Experts of a small language model.
Experts: 320 SwiGLU neurons an expert, a softmax router.
Training: a variant of Muon for the experts, 672M tokens, 5129 steps.
Below are experts of layer 8 (counted from 0) of a mixture-of-experts language model. Rows are named router (the router's row for the expert), gate (a neuron's input weights, with its number), up (a neuron's input weights, with its number) and show model dimensions 0-255. Each number is 128 + 32 x the weight over its row's rms, rounded and kept within 0 to 255.
Before each expert's rows: a language model's description of what the expert responds to. This comes from a sample of Wikipedia text that the model never trained on.

# expert 9
It responds to: LaTeX and taxonomic authorities. LaTeX math pieces (\, frac{, mathbf{) and the opening parenthesis of species authority citations, like (D.L.Jones) or (Hampson, 1919).
router [155 103 131 109  83 162 114 129 117 127 179 164 103 138 115 113 123  96 103 143 112 137  84  67 125 111  98  92 141 114 104 187 100 122 116 114 125  87 101  70 107 124 181 141 141 178 103 157 125 107  99 110 183 204 175  98 145 125  96 151 147 109 167 114 102 115 164  69 169  95 153 120 109 106 147 159 100 161 121 158 124 101 118 113  90 109 176 157 110  71 147 165 124 152 115  59  72 174 140 107 145 104 142 123 190  83 115  82 100 129 118 161 132 143 142 141 123 159  46 136 124  86 151 108 106 113 146 107 170 127 141 149 179 105  89 152 128 140 105  82  83 106 141 169 106  80  93 125 140 182 138 183 166 137 106 101 169 141 174 185 110 199  95  50 142 122 174  86 177 103  80 153 155 159 124 232  85 182  93 153  80 156 131 181  94  89  92 136 143 130  95 111 117 156  87  97 108 101  96 115 127  91 131 134 124 179 138 120 124 156  94 145 114 191 130 104 169 159 115  83 109 162 153 136 125 179  96 126  98  79 122  57 114  93 148 138 113 174 141 107  76 145 109  82 135 159  71 109 119 142  93 106 176 120 153 145]
gate0 [140 185  71  65  85 140 199 181 199 131 123 147 154  95 127 145 183 153  89 137 172 142 183 123 119  82  53 158 105 147  82  82 143 110 156 146 147  59 106 127 132 155  97 148 112  97  56 136 124 130 127 102 161 130  80  97 167 138 126 154 173 134 160 185 106 118  92 102 101  92 108 107 155 215 140 102 146 131 157 113 133 147 118 131 124 135  87 163 125  56 101 183 135  95 175 147 110 156 141 115  93  99 170 192 113 121  75 116  95 145 129  83  93 112 147 116 112 147 122 110  98 144 145 125 166  69  37 138 112 145 128 107 149 124 155 177 118 159  79 122 145 155 163 153 178 144 112 142 112 109 173  97 130 113 129 133 155  65 148 191 122 194 155  93 143  99 125 149 121 142 169 150 141 100 168 138 153 108  82 137  94 148 165 109 154  38  91  70 121 108 141 100 156 130 142 112 126 161 133 100 124  84 102 166 108 156 125  81 109 170 123 116  99 130 129 107 126 136 129 116  62 168 130 150 101 112 118 184 122  66 186 100  99 157 118  84  98 126 110  98 163  78 115  82 189 158 147  89 143 136 139 142 117  96 112 118]
up0 [ 87 144 100 102 118 118 205 192 170 129  96 105 102 117 137 164 110 136 126  93 171 146 122  89 164 125 107 137 131 155  98 131 122  83 157 157 129 133 100  84 127 161  93 147 136 153  93  76  80 139 148 195  99 118  91  63 145 133  98 101 117 135 104 180 113 110 143  75 183 158 115 171 118 156  95 114 208 126 196  95 104  59 103 141 116 121 118 179 189 101  82 177 139  89 168  75 124 123 155 159 135 184  97 133 128  99 115 198 113  66  80 113 110 140  97 121 104 128 168 133 101 137 121 188 168  72 129 166 163 135 168 143 111 186 101 114 145 162 139 152 160 143 119 141 145 159  78 156  97 140 169 113 168 111 123 101 135 121 172 101 115 155 141 105 191  95 169 175 155 105 140 151 169  58 135 118 133 112 140 139 173 113 137 159  90  58  80  70  58  91 127 159 121 137 149  89 167 141 135 137  99  98 114 156  69 145 127 154 135 155 152 119 132 110  86 111  82 128 128  99  98 138 105 117  79  64 168 159 147 139 155 159 111 126 108 143 133 107 126 121 114 154 165  92 197 104 209 142 123 180 148 106 122  88 149 144]
gate1 [ 92  91 165  54  86 107 163  77 130 106 113 135 128 115 114 152 106 151 156  82 120 136  92 160  72 171 134  89 178 175 139 177 162 134 129 116 178 152 133 125 134 209 144 119 141  87 106 123 106 139  90 144  84 112 131 169 135  79 116 153 141 152  88  85 151  75 101 180 162 135  83 108  81  80 129 131 134 209 139 103 112 127  59 106 138 130 123 108 166 126 136 178 119 133 104 135 111 132  97 107 136  98 148 148 183 152  87 163 105 145 144 140 125 136 143  85  97 164 167  98 162 158 134 148 133  98 122 114 173 167 128  84 128 107  90 151 125 104 119 189 137 109 108 146  86 112  98 151 123 120 146 107 126 155 164 124 141 162 151 130 158 127 138 128 162 154 128  95 145  67 115 150 138 137 163 171  79 123 122 132 113 140 133 154 134 110 155 142  74 152 121 129 212 145 104 138 137  84 161  56 115 154 129 156 193 185  88 135 240 124  80 160  77 116  82 177  55 136 106  69 159 141 128 104 172 140 137 164 145 149  92 132  87  82  89  92 141 201  49  87 158 140 153 127 161 125 171 149 139 101 169 106 106 122 119  55]
up1 [131 133 160 170 137 160 141  92 125 150 202 103 160 157 150 152 192 103 103 106 110  65 158 121 150 137 155 159  85  92  77 143  92  67 130 152 114 152 165 128 119 128  61 181 178 173 121 132 173  55 154  97 104 145 160 100  73 179 140 125 107 116 131 116  94 149 120  58 111  85 162 129 140 147 132 143 159 123 150 180 119 134 107 161 177 118 124 180 132 161 106 104 111 141 114 137  88 102 120 139 112 183 163 142  92 115 181 147 170  47 140 119 178 147 148  91 158 146 137  95 208  62 111 140  77 152 165 143 115  80 103 141 169 174 111 109 113 170 121 101  94 166 126 115 141 152 148 160 100 152 140 151  78  70  54 208 115 130 159 121 150 111 113 103 126 125 148 168 129 123 211 108 127 130 118 102 129 160 163 126 134 131 156 129 199 116  89 159 178 125  72 124  78  80 115 130 165 132 122 163 105 102 151 142 129 127 141  78  82 110 147  81 122 127 159 120 128  80  98 148  94 187 132  85 126 117 122 109 118 131 125  91 187 118 108 133 101  93 160 117  59 106 132 131 113 142  79  90 136 109 128 130 189 194 144 170]
gate2 [144 104 125 146  68  76 124  84 139  86 105 130 121 127  83 163  82 115  84 172 159 131  79  98 118 145  68 147  89 116 126 161 165 146 120 136 138 146 155 107 108 148 146 132 123 196  74  99  86 161 175 105 112 127  73 106 113 133 136  99 127 114 160 134 151 131 112 143 122 146 111 109 114  64 186 153  82 146 105 124 101 119 114 145  96 115 152 189 147 114 134 107  91 116 100 126 154  92 144 100 118 146 103  72 109  76 131 142 126 147 148 104 103 113  85 108 129 139 167 119 136 113  99 120 104  26 149 125  94 125 135 127 144 107 115 107 145 144 173 162  76 178 173 169 143 133 176 101 122 112 109  75 140 116 134 181 112 122 135 127 169 153 101 120 133  93  99  78  45 119 109 115 106 138 164 126 100 155 156 154 126 208 145 117 117 101 116 130 189  84 152  80 176 103 138  77 127 135 149  45  77 130 140 128 114 129 131 129 123 160 121 161 195 147 171 107 140 119 114 139 122 158  85 106 124  74 206 186  40 124 113  91 125  91 146 170 152 152 158 121 168 177  38 105 136 161 160 166  75 192 127 204  69 126 160 141]
up2 [151  85 118  67 146 135 124  44 137 118 120 169 161 132 172  98 129 109 112 119 122  98  99 129 151 102 158 147 144  94 146 128 113  86 139 146 169 173 127 130 111 115 150 155 138 178 123 196  83  94 157  96  96 120 130  68 130 101 138 155 140 154 122 153 184  55 150 104 133 163 106  83 131 132 113 136 194  68 110  68  85 149 141 123 154 111 113 154 138 147 185 135 137 111 146 139 176  86 116  80 177 174 106  83 108 108 107 145 154 157 144  90  86 133  64 124  99 168 168 121 154 106 126 124 153 144 120  85  72 162 143  99 147  90  49 120 151 149 152 133 146 139 165  67 167  61 163 107  90 181 102 125 158  83 111 134 160 129 157 127  93 102 188 125 101 175 187 130  85 174 114 120  73 104 165 126 118 105 129 156 153 138 100  73 115  94 126 159 110  98 165  87 187  53 172  96 151 142 154 157 159 130 135 135  99 111  73 129 154 110 173  35 117 115 120 110 103 159 137  92 120 104  89 129 157 121 100 130  77 110 123 159 166 198 167 138 152  76 102 107 178 101 135 154 186 165  97 131 112 109 123 151 114 110 108  77]
gate3 [124 157  97 120 149 195 152 122 109 169  97  97  92 139 133 108 129 162 120  57 147 123  95  94  94  96 129  81 165 120 123 133  93 169  96 145 148  98 113 125 178 184 129 149  89 144 135 142 124 174 113  72 129 145 121  91  98  96 123 131 167 111 113 129 137 107 129  92 205 147 117 153  83  99 126 172 136 111 135 171 163 147  99 123  95 170 113 165 152 108 133 117 152 148 175 154 161  86 168  52 167 137 107 142 138 137 122 107  71  91 163 126  98 150 110 137  36 101  97 100 179 128 100 162 101  90 106 113  87  96 139 143 152 127 167 188 131 166 180 105 126 112 127 163  98  76  65 148 126  60  73 121 123 101 166 157 120 159  96 159  62 153 101 104  92 141 136 103 148 118 123 151 144 159 148 113 140 202 114 121 108 121 165 128 166 140 133 162 108 124  84  90 155  85  83 125 124 108 181 161 114 173 141 191 154 131 172 181 175 144 162  97 108 194 105 112 138 160 134  98 147 144 147 135 121 183 109 204 115 122 133  82 180  80  62 180 158 112 185 138 175  83  75 134  75 118 112 152 158 177 138 136 129  90  84 144]
up3 [111 103 104 149 126  94 104  72  90 121  83 179 177  74 119  67 137 126  73 120 183  98  53 139 168 189 160 122 167 112 101 128 113 104 106 131 113 114 147 108  79 128  92 139 131 148 181  52 139 150 159 119 158 134 184 136 132 157 161 179 137 150 157 136 136 114 101 158 159 108 140  73 133 124 129 114 125 127 125  73 102  96 120 139 122 102 102 122 138  88 142 149 128 142 148 164 132 195 121 163 169 186 161  64 153 145 168  79 116 189  87 127 154  77 175 119 105 121  89 146 134 110 148 123 111 137 184 134 129 131  72  40 129  61  79 140 172 101  24 157 154 102 112  70 120 130 151 112 152 136 187  79 140 120  99 102 139  98 133 121 195 128 130 152 162 166 137 133 110 113 137 152  72  96 105  99 113 146 175 154 174 138  95 120 131 194 156 137  99  88 140 154 106 120 154  59 158 130 115 174 110 101  99 192 122 113 102 196  94  97  81  99 103 142 113 104 202 102  99 138 145  59 122 184 160 127 169 134 157 173 142 132 105  97 125 101  77 126 132 123 125 141 106  98 115 138 140 152 103 124 141 133 109 145 119 144]

# expert 13
It responds to: Capital vowel starts. Single capital vowels or accented letters opening names and codes, such as I, E, O, U, á in IronMind, LUX, WIS.
router [176 111  74  95 128 139 116 157 141 122 148 165  94 179 105 111 140  73 120 137 140 130 123  85 103 150 106  97 139 121  61 126 150 107 126 102 103  57  89  95 104  92 160 142  95 144 128 113 110  98 132  68 192 172 130  88 151 115  85 160 105 120 150  70  83 166 175  93 200 127 101 102  65  77 128 166 100 155 157 168 188 104  83 116  95  68 178 137  76 126 133 148 115 115  94 157  87 156 143 109 153 122 166 103 156 103  76  65 144 161 148 124 143 146 145 175 151 180  69 172 108 107  89 114 134  96 102 113 139 137 155 163 156 122  78 137 115 102  82 136  93 139 171 126 100  92 105 143 107 178 159 101 133 138  92  80 164 143 135 162 105 153  94  81 130 115 177 110 140 124  98 151 181 180 144 132 120 151 106 177 113 122 134 201  96 123  91 126 160 138 127  53 153 145 133 104 100 114 114 138  94 116 141 116 145 141 133 133  93 142  97 155  75 153 162 121 146 174 100 145 112 159 110  74 150 167 111 139 159  76 106 110 143 118 186 108 141 171 155 136 111 195  37  92 140 143  69 164 137 154  45  92 153 126 164 142]
gate0 [151  77  85 171 156 166 197 142 116 112  90 125 121 164 171 117 120  87 105 135  96 156 160 102 140 185 135 106 121 112 120 118 148 107 104 102  89 105 105 100  78 165 153 114 125  88  98 103  58 158 120  72 140 146 115 111 152 111  89 178 172  95  86 165 155 165 153 133 102 129 142  89 105 150 131 126 127 185 103 150 115  97  95 120 111 113 181 154  93 102  70 152 113 155 188  86  60  94 199 170 186 135  65 123 154 128  78 111 126 121 168 131 136 147 145 163  96 118  72 138  88  58 187 173 134  84 136  83 150  25 142 130  73 154 134 142 132 166 197 125 138 144 173 140 171 100 142 166 143 153 144  78 123 113 183 100 140 220 109 153 147 155  80  88 140 117 138 162  96 148 114  89 123 187 158 142 164 159 127 134 126 134 166 185 111 152 142 132 130 114 111 143 149 148 169 100 111  97 107 117  75 162 148 137 131 101 182 114 129 166 140 134 164 128 143 113 152  98 141 107 110 130  98 192 124 156 139 109 108 126 169 114  63 140 143  80 122  99 104 177 117 148  90 145 122 108 139  84 161 127 125 126 163 143  43 150]
up0 [114 120 103 181 186 116 147 133 129 114 143  78 147 155 177 141 116 155  78 156 101 140 133 105 187 105  91  52  87  63 125 118 137 174 143  47  99 150 121 118 116 170 102 192 115 138 117 169 183 143 126  61 207 134 117 144 197 131 135 204 160  93 168 204 133 180 134 140 122 107 147  93 123 152 113  88 117 144 135 131 123 131  93 181 113  82 137  61 127 142  66 142 113 166 179 147  94 144 138 116 160 116 113 126 149 121 114 139 144 117 111 143 129 104 134 167 135 135 128  92 117  78 153 175 161 129  78  99 126  85 160 104 133 132  76 142 163 106 111 103 125 164 158 219  86  95 141 103 119 131 138 163  86 203 133 115 199 124  80  87 116 191 150 148 120 145 178  92 135 102 119 163 140 135 156 107  83 128 148 165 120 145  83 155 138 109 161 158 128 190 100 120 147 141 142 139 106 127 175 178 109 114 105  55 161 164 177 146 132 158 112 152 134 123  92  95 109  84 126 146 144 158  99 170 147 128 154 116 126  81 124 115 156 191 154 147 128 112 123 148  93 160 152 107  96 118 146 140 138  75 192 184 118 129  65 150]
gate1 [ 99 146 112 100 116 138 149 112 161 101 146 107  88 118 140 154 175 140 198 118 103  99 148 120  87 105 158 122 156  58 147  98 133 133 108  12  94 152 138 169 109 147 186  85 108 121 150 106 126 121  78  77 134  63  67  97  96 126 122 146 110 153 135 137 152 111  91 119 112  91 117 123  97 175 168 160  78 198  79 158 122 109  58 102 117  94  99 101 160 141 143 158 127 107 146 115 134 150 124 203 142 156  79 113  90 112 128 141  97 166 154  61 113 128 163 142 162 166 104 132  85  97 107  81  93 128  78 131 160  94 143 139 122 118 170 140 157 116 138 103  99 176 167 132 149  90 143 179 142 104 133 108 143 185 151  88 116 177  97 118 122  70 123 134 156 115  89 127 108 109  67 194 219 195  60  81  88 137  78 133  96  98 156 156 143 103 149 111  93 131 158 132 109 166 103 121 111 123 120 110 111 183 125 149  84 169  78 150 122  65 145 159 138 131 111 158  91 129 149  90 126  99 125 122 141 154 128 133 130  84 153 196 109  75 178 118 113 161  85 125 159 123  89 186  91 141  89 119 108 132 168 111 146 100 152  96]
up1 [128 135 205  68 107 145 127 101 178 101  89 109 143 175 161 118 162 115 166 113 182 100 119 133 107  68 101 119 209 121 159 170 181 140 142 126 148 142 145 114 127  84 121 126 122 146 105  94 138 255 151 145 120 143 192 143  82 136 154 149 142 107 153 111 124  93 106 130  97  66 170 155  78  94 150 152 144 121 142 106 138 143 100 145 131 118  87 182  50 140 146  53 104 109 126 112 115 156 142 114 100 170  77 149 119 173 152 169 144 105 195  88 121 126  84 174 125 162 157 135 150 116 119  60 192 136 115 142 190  84 113 155 151 126 112 157 156 102 127 140  79 100 103 102  91 122 100 131 139 111 202  77  88 150 147 122 158 113 114 133 164 172 219 158 202 125 142 137 157  92 130 186 127 135  85 149 147 172 110 142 144 136  89 123 142 121 134 131 139 208 108 114 140 128 137 111 104 168 150 140 150 112 136 122 146 154 189 139 150 170 135  89  91 123  95 133 177 121 109 145 111  74 152  94 171 176 150 116 130 119 108 114 159 134 139 125 118 174  73  99 177 109 115 142 148  65 187 148 110 113 150 146 120 116 159 121]
gate2 [138 141 117 112 114 172 127 132 137 106 109 140 109  71 152 111 122 151 120 182 111 134  61  72  95 147 180 118 150 107   0 121  84 189 130  98 123 149  74 118 138 147 179 107 122  99 121  90 140 143 137 154 155 124 131 110 109 146 132 148 153 148 155 115 129 116 135 132 135 142 119 106 159 149 168 125 148 100 113 140 178 178 123 132  82 131 136 162  94  99 119 110 120 107 145 195 129  63 104  39 110 136 150 109 137  90 131 114 109 157 113 116  98 147 123 134  98 194  92 126 119 114  80 109 125 176  86 120  59 172 166 115 143 145 159 148  31 122 100  94  91  28 114 124 153  90 168 149 163 116 148 113 117  97 115 128 106 154  93 109 101 143  95 141 119 126 131 120 120 130 205  95 184  79 106 126  92 111 103 202 110  88 124  79 119  98 157 169  89 144 165 130  95 130 113 118 104 111  78 154  60 112 142  91  75 142  86  66  94 125 134 198 107 149 135 107 101 143 140 144 118 157 127 106 175 117  58 128 120 126 169 147 100 151 136  69 133  92 125 227  59 130 158 101 163 116 139 152  84 129 146 139 128 128 130 155]
up2 [155 106  83 142 178  93 118 118 128 133 130  93 154 103 131 112 100 120  87  76 193 134 122  99 130 172  89 140 177 161 185 115 197 120 131 181 124 147 181 116 122  87 141 114 107 138 109 182 168 114 138 154 154 121 129  86 177 113 147 133 144 120  97 140 136 127 101 146 118  99 190  76 161 123  62 174  73 139 109 152 112 143  97 136 107 130 123 106 145 139  94 143 132 133 127  65 138 189 189 112 143 117 138 154 143  61 108 130 108 102 126 110 140 114 120 120 216 165 137 168  82 129 161 118 162 149 124 133 165  58 114 147 102 137 118 152 137 112 130 145 115 172 148 122 124  96  98 149  77 103  60 150 153 122 150 169 209  98 175 189 131 134 144 134 169 118 130 150 151  99 187 101 134 159 135  98 179 171 147 174 124 130 128 137 107 185 141  92 161  42 105 141 107 152 160 202 141 148 131  73 169  95  95 161 173 116 142 118 129  87 183 143  55  94  72 144 156  67 125 201 153 166 192 117 185 150 155 144 147  82  95 139 185  96 112 168 115 138 133  94 153 138  98 139 156 115 116  68 110 140 126 167 144 126 109 118]
gate3 [152 154 143 177  78 169 135 155 129 114 129 142 128 123  84  87 112 129 100 179 147  53  91 120  94 101 147 143 157 137 122 129 180  92 150 152  85  97 152 138  81 118 154 113 112 138 131 117  87 129 136 148 139 117 146 149 181  91  89 169 106  91 127 133 102 127 107 133 118  82 138 106 137 154 206 135 106 144 159 124 153  88  96 101  75  90 128 111  83 153 105 116  88 144  90 148 136 174 172  80 139 151  83  87 173 106 159 134 103 129 137 142 111 148  97 124 184  97 151  90 116 124  87 123  93 187 127 108 141 169 145 110 132 165 101  98 121 132 100 133 144  69  94 156  96 112 112 158  46 109  78  67 150 123  67  80 128  85 103 133 133 157 159  84 157 166 147 113 159 106 199 132 116 184 118 144 154 184 135 144 149 163 135 145 166 183 102 141 161  45  92  92  93  97 102 140 149 129 118 150 152 153 126 119 107  84  57 152 122 158  69 112 163 127  58  40 153 142 140 121 131 193 159  88  65 104 125 191  92 137  96 100 112 182 121 123 142  91 113 111 169  84 109 105 108 153  91 101 107 129 105 108  96  36 133 168]
up3 [ 87  62 143 125 130  90 161 151 123 158 166 155  77  99 164 184  96 117  83 129 129 126 141 114 163 117 169 123 106 161  94 165 168  80 150 118 181 152 145 164 128  63  98 114 108 134 198 103 115  87 127 121  96 112 141 135  97 135 156  86 149 138 120  97 115 150 177  60 152 175 135 166  83 199 150  95 153 169 134 120 109 132  79 160 138 147  94  94 141 118 100 147  74  84  78 129 128 114 111 163 105 106 154 129 104 131 193 157 136 189 132 111 130 100 159 133 132 109  40 101 101 164 144 151  72  93 183 172 129 122 120 176 128 104 152 161 128 113  75 127 116 109 162 107 113 124 110  81 153 155 111 148 123 104 123 182 183 111 111 165 182  83  84 138 107 109 101 136 158  76  85 101 162 137 115  88  88 145 151 169 133 167 112  62  98 124 143 107 168 167 119 129 144 104 217 133 122 136 140 144  65 130  57 153 179 164 141 152 105 125 129 109 125  64 169 120 135 159  93  69  64 150 148  56  94 116 111  79 109 116  93 128  96 106 200 152 127 100 133  76 115 131 107 127 120 126 103  79 132 105 138 122 137 165 120  70]

# expert 17
It responds to: Locative prepositions. Prepositions of, in, in the, at, from, especially in place and location phrases like Location in Romania, Western Shore of Maryland.
router [186  94 126  48 121 182 106 157 135 109 140 154 136 147  97 128 154  93 100 187 167 172 100 115 131 102  88  96 130 123  54 213  81 104 119 142 143 145  94 102  93 120 167 151 118 139 103 206 150 114 126 129 158 198 110  90 129  83  87 127 136 143 133 125 122 150 119 136 148 113 165  91 116 128 155 143  73 149 147 144 136  77 136  95  73 138 140 170 110 113 175 175  54 160  83 117 104 179 141 105 165  60 165  95 151  63  83  87 147 130 148 137 147 162 137 147 140 146 119 202 145 133 139 107  90  90 112  98 122 147 151 129 176 113  79 135 138  93  94 131 119 131 144 150  55  82 100 122 137 145 152 169 149 125  50 128 153 129 143 160  88 161 124 116 120 124 128  53 171 112 135 158 173 120 156 154  88 113  98 200 121 151 139 107  81 128 114 110 181  90 110 107 139  96  95 119 114 111  79 106  71  95 164 122  74 185 158 131 139 130 106 120 154 189 131  99 163 181  85 100 133 130 142 133 156 142  88 106 102 119 117  94 173 141 123  85  76 198 144 130 133 132  97  95 170 165  89 130 173 140 102  90 161  95 109 164]
gate0 [170 113 147  89 131 161 115 153 143 107 137  93 167 111 125 153 130 122 124  76 173 119 121 126 179 185 118 142  91 132 104 178 108 150 131 122 121 127 137 194  86 132  68  91  74 186  58 127 119 129 127 102 129 112 151 154 125 171 137 103 119 205 157 149  78 111 154 160 150 109 156 175 156 103  54 117  74 148 107 111  76  99 115 188 127 153 136 110 139  67 142  74 180 124 160 159  73 108 103  69 111  96 199 167 171 117 122 139  74 137  99 125 167 141 128 124 105  82 110  99 131 143 107  83 144 147  88 182 126 161 122  70 159 195 157 112 133 103 108 155 104 172 176 100 139 127  91 103 103 101 157 117  86 180 148 176 149 155  95 132 153 127 141 149 139 132 179  78 115 102  89 142  98 147 148 138 115 138 145 129 189 132 117 154 144  93  50 133 162 164 153 134 162  94 144  90 173 152 161 118 121 119  75  59 157 169 114 147 160 128  86  71 189  97  83 174 137 146 156 147 153 105 136 131 171  87  96 161 106  66 132 125 203 140 120  94 134 139 103 146 130 117 101 133 154 155  90 101 198 165 155 119 156 124 156 120]
up0 [134 132 115 168 152 120 147 142 180 105 161 176 141 132 171  99  82 131  80 151 112 103 113  91  78 120 103 108 101 114 136 147 145 104 109 139 143 138 120 126  91 149 165 128 119  77 157 126 174 193 155  91 117 159  44  99 119 101 141 166 102  84 176 110  80 152 112  79  98 104 137 123 152 111  86 117 158 229  86 162 178  99 140 162 165 104 147  80 166 175 114 170 151 122 134  69 122 107 128 117 123 149 131  40  83 142 110 157 100  91 109  68 139  69 118  83 126 118 105 170 116 147 129 143  91 122 155 137 191 152 146 121  85 117  80 144 103  90 124 129 125 177  75 106 144  88 152 143 114 107  79 137 142  97  86 120 113  76 140 132 126 109 132 105  84  81 114 130 135  95 157 164  95 150 189 140 138 149 116 115  97  91 112  80 110 152  98 135 101 146 153 114 167 120 145 146 114  85 131 144 120 163  96 185 124 138 158 112 128 146 134 112 194 174 135 163 161  60 117 108 150 173  46 114 123 118 105 182 151 214 136 185 107 108 140 115 149 131  94 110  94 115 158 110 169 212 223 128  90  89  92 125 150 122 116 153]
gate1 [187  48 135 205 171 110 175 178 120 117 194 188 108 153  85 146 121 125 109 127 171 107 111 146 114 114 114 133 114  58 146  81 115 122 128 125 168 156 113 129  94 232  91 155 176 155 161 128 109 136 105 190 118 147  97  47 130  66 139 169  91 155 135 128 118 163 165 135 112 112 118 153 124 139 122 169 132 119 124 137 178 132  54 185 134 184 129 115 112  99  85 122 122 145 137 200 136 174  87  78 147 138 147  96 104 109  92 173 111 125 134  90 155  98  65  82 140 198 129  97 153 149 160 158 128 127 118 152 120 123 186 135 152  74 198 167 166 112 101 107 151 147 114 135 137 114 155 172 140 150 167 151 103 115 138  95 137 116 150 115 133 126 168 156 118 147  91 183 118  77  94 177 148 111 149 122 147  69 133 158 193  89 142  67 166  99 138  55 166 142 170 134 179 130 155 121 156  88 169 146 123 145 118 112 101 138 143 128 129 117 107 121 161 121 144 138 138 149 142 105  46 142 115 142 108  92 138 166 151 111 154 143 125 112 116 103 192 113 157 146 187 105 172 166 132 174  99  98 171 125 113 122 101 145 161 158]
up1 [100  93 181 148 136 139 175 134 113 197 179 136 163 122 116 169  96 140 127  99 152 135 179 121 174 166 143 133 140 119 132 108 127 175 119  74 154  63 127 123  80 210 116 137  59 156  93 104  79 197 137 152 140 189 144 188  91 140 192 142 143 149 136 147 146 108 138 169  92 100  86 123  90 108 169 150 135 127 179  79  68  88 125  73 130 126 130 101 130 113 165 133 165 157 139 116 191 156  61 109 176 112 165  83 158  88 151  95 143 112 114 124 133 142 132 234 155 164  87  93 123 117 154 144  75 166 137 110 119 110 101 114 128 152 156 141 135 137 137 162 155 172 134 208 159 153 155 101 130 170  89  98 174 111 127 155  87 146 133  81  89 126 102 128  89 127  68 106 112 133 131 164 113  99 147  99 148  78 148 132 121 156 122 101 162 135  60  75  88 151 155 157 113 185 100 106 135  91 150 148  61 143 124 106 126 107 176 147 119 120  92 160  94 133 111 102 157 124 233 145 171  99 163 153 126 146 131 145  98 162  75  87 121 147 145 122 103 110 119 126 130 153 189 167 150 117 139  93 163 123 106  97 143 130 112 156]
gate2 [143  66 143 140 131 106 181  71 125  81 111 133 130 137  93  84 157 176 132 124 109  88  75 117 117 159 118 135 144 109 170 106 104  86 144 127 100 159 156 121 189 143 198 109 114 132 147 105 135 154  81 107 147 167 130 117 122 102 140 148 142 129 163 113  91 121 219 139 118  87 141 104 103 158  58 124  79 121 122 143 141 130 115 123 121 130 118 135 150 137 129 155 128 129 123  83 121 206 141 116 145 150 150  83 141 133  46 152 170 107  98 145 161 151 163  94 154 185  98 128 151 158 122 144 106 100 132 178 111 150 136 146 109 157 107 152 196  97 155 108 135 110 110 113  96 140 129 115 110  82 145 221 131 124 115  98 148  37 144 173 115 151  78 178 134 134 157 143 140 140 111  91  61  81  93 116 151 120 106  72 144 131 136 100 125 135 124 134 110  94 133 144 119  89 124  54  93  94 119 103  81  80 116 141 136  96 170 161 174 174  69 113  93 156 133  71 150 142  91 137  82  72 127 201 133 188 170 148  80 199 157 189 111 126 129  59 159 155 148 120  84 102 128 136  91  59 164 178 131 114 123 118  94 179 181 107]
up2 [ 86 152  61 138 156  89 100 176 105  79 103 161  92 159  98 137 127 112 141 106 111  79 118 117 121 210 178 113 161 194 116 123 157 154 169  98  82 157 138 110 112 164  64 143 121 162  44 151 142 129 126 175 109 156 121 173 170 124  85 157 118  75  83 117 198 118  72 120  72 122 105 136 165 122 111 168 171 113  92 121 112 132 140 140 141  83 127 115 128  99 100 122 122 143 104  92 141  67 109 137 122 174 149 101 150 107 131 145 125 155 111 141  93 129 141 124 158  89 148  93  64 139 130 154 161 177 106 138 162 130 170 135  88 166 105 114 149 115 111 114  90 138 135 154 166 147 175 132 114 153 177 114 110  76 147 174 187 255 101 104 145 170 177 137 178 171 165 116 123 159 105 166 132 117 132 148 192 123  98 182 131 154 152 180 139  93 143 178  90 147  91 112 179 131 147 139 109 155 187 162 171 168 141 141 124 163 127 117  86 129 124 176 163  97 107 137 141 113 152 157 120 128 157 116 136 116 155 152  89 130 105 125  96 148 137 100  71  56  39 158 117 146 148 116 154 158 145 108 153 144 112  82 123  84  92 173]
gate3 [189 155 130  97 101 140  96  97 110 132 135  94 135 112 142 145 146  90  84 119 135  80 101 120 119 140 108 133  53 140  99 174 106 154 149  94 157 141 152 140  99 122 108 122 105 114 185 117 164  79  66  55 146 148 149 175 158 161 139 148 148 115 120 140 165 172  97 131 122 173 219  91  90 153 141 190  72 121 141 158 169 151 155  85 114 124  94 108 132 109  98  79 143 171  95 112 166  92  85 110 143 155 137  98  67 151 126 140 162 115 144 134 213  99 157 133 174 159 133 114 112 133  77  50 114 107 155 113 114 114 106 112 129 108  89 133 149 115 133 128  71 127 153 130  98 146 136 122 175 125 112 112  77 142  87 151  80 171 105  51 117  95 167 117  97  95 155 131 131 174 140 122  55  99 124  51 116  95 193 128 144 135 100 120  96 188 101 140 146 104 148 153  56 119 107 104  95 149 188 136 113 151 129 135  51 125 153 127 165 126 119 122  75 103 109 122  98 186  87 120 138  86 132 103 120 140  89 123 154 179 122  93 129  93 176 157 187 174  79 119 155 143 116 136 190 158 142 106 109 126 189 112 135  80 187 151]
up3 [113 108 157 147 138 108  80 161  95 155 141 142 149 161  98 119  88 148 132  85 131 107 164 129 149 104  54 172 149 120 157 150 204 110 150 157 100 164 113 155 117 103  77 117 207 167 146 123 146 177 144 114 136 194 133 122 111 111 117 143 182 111 141 124 126  69  79  75 118 106 187 156 112  73 183  76 102  77 135 102 131 188 102  98 113 155 168 135 110 164 160 111 124 125 106 146 140  88 101 135 132 107 122  61 140 125 132 114 135  87 151 118 124 114 151  69 100  95  65 110 176 105  82 165 138 117 136  60 186 148 143 131 163 140 153 148 148 177 148 168 121 152 121  88 110 119  78 132 117 222 137 165  88  45 136 126 107 137  80 110 136 107 143 136 132  84  83 120 136 190 180  89 141 186 136 167 116 121 114 162 160 137 169 137 108 109 149  80 111 187 141 119 156 167 155 105 105  99 129 143 123 175 169 120 121 130 144 105 143 181 142 113 169 130 171 153 106 152  78 123 105 130  81 177 121 148 127  89  89 108 122  53 102 134 194 129  55 146 121 105 139 140 194 176 127 146 118 104 166 117 121 152 103 189  97 163]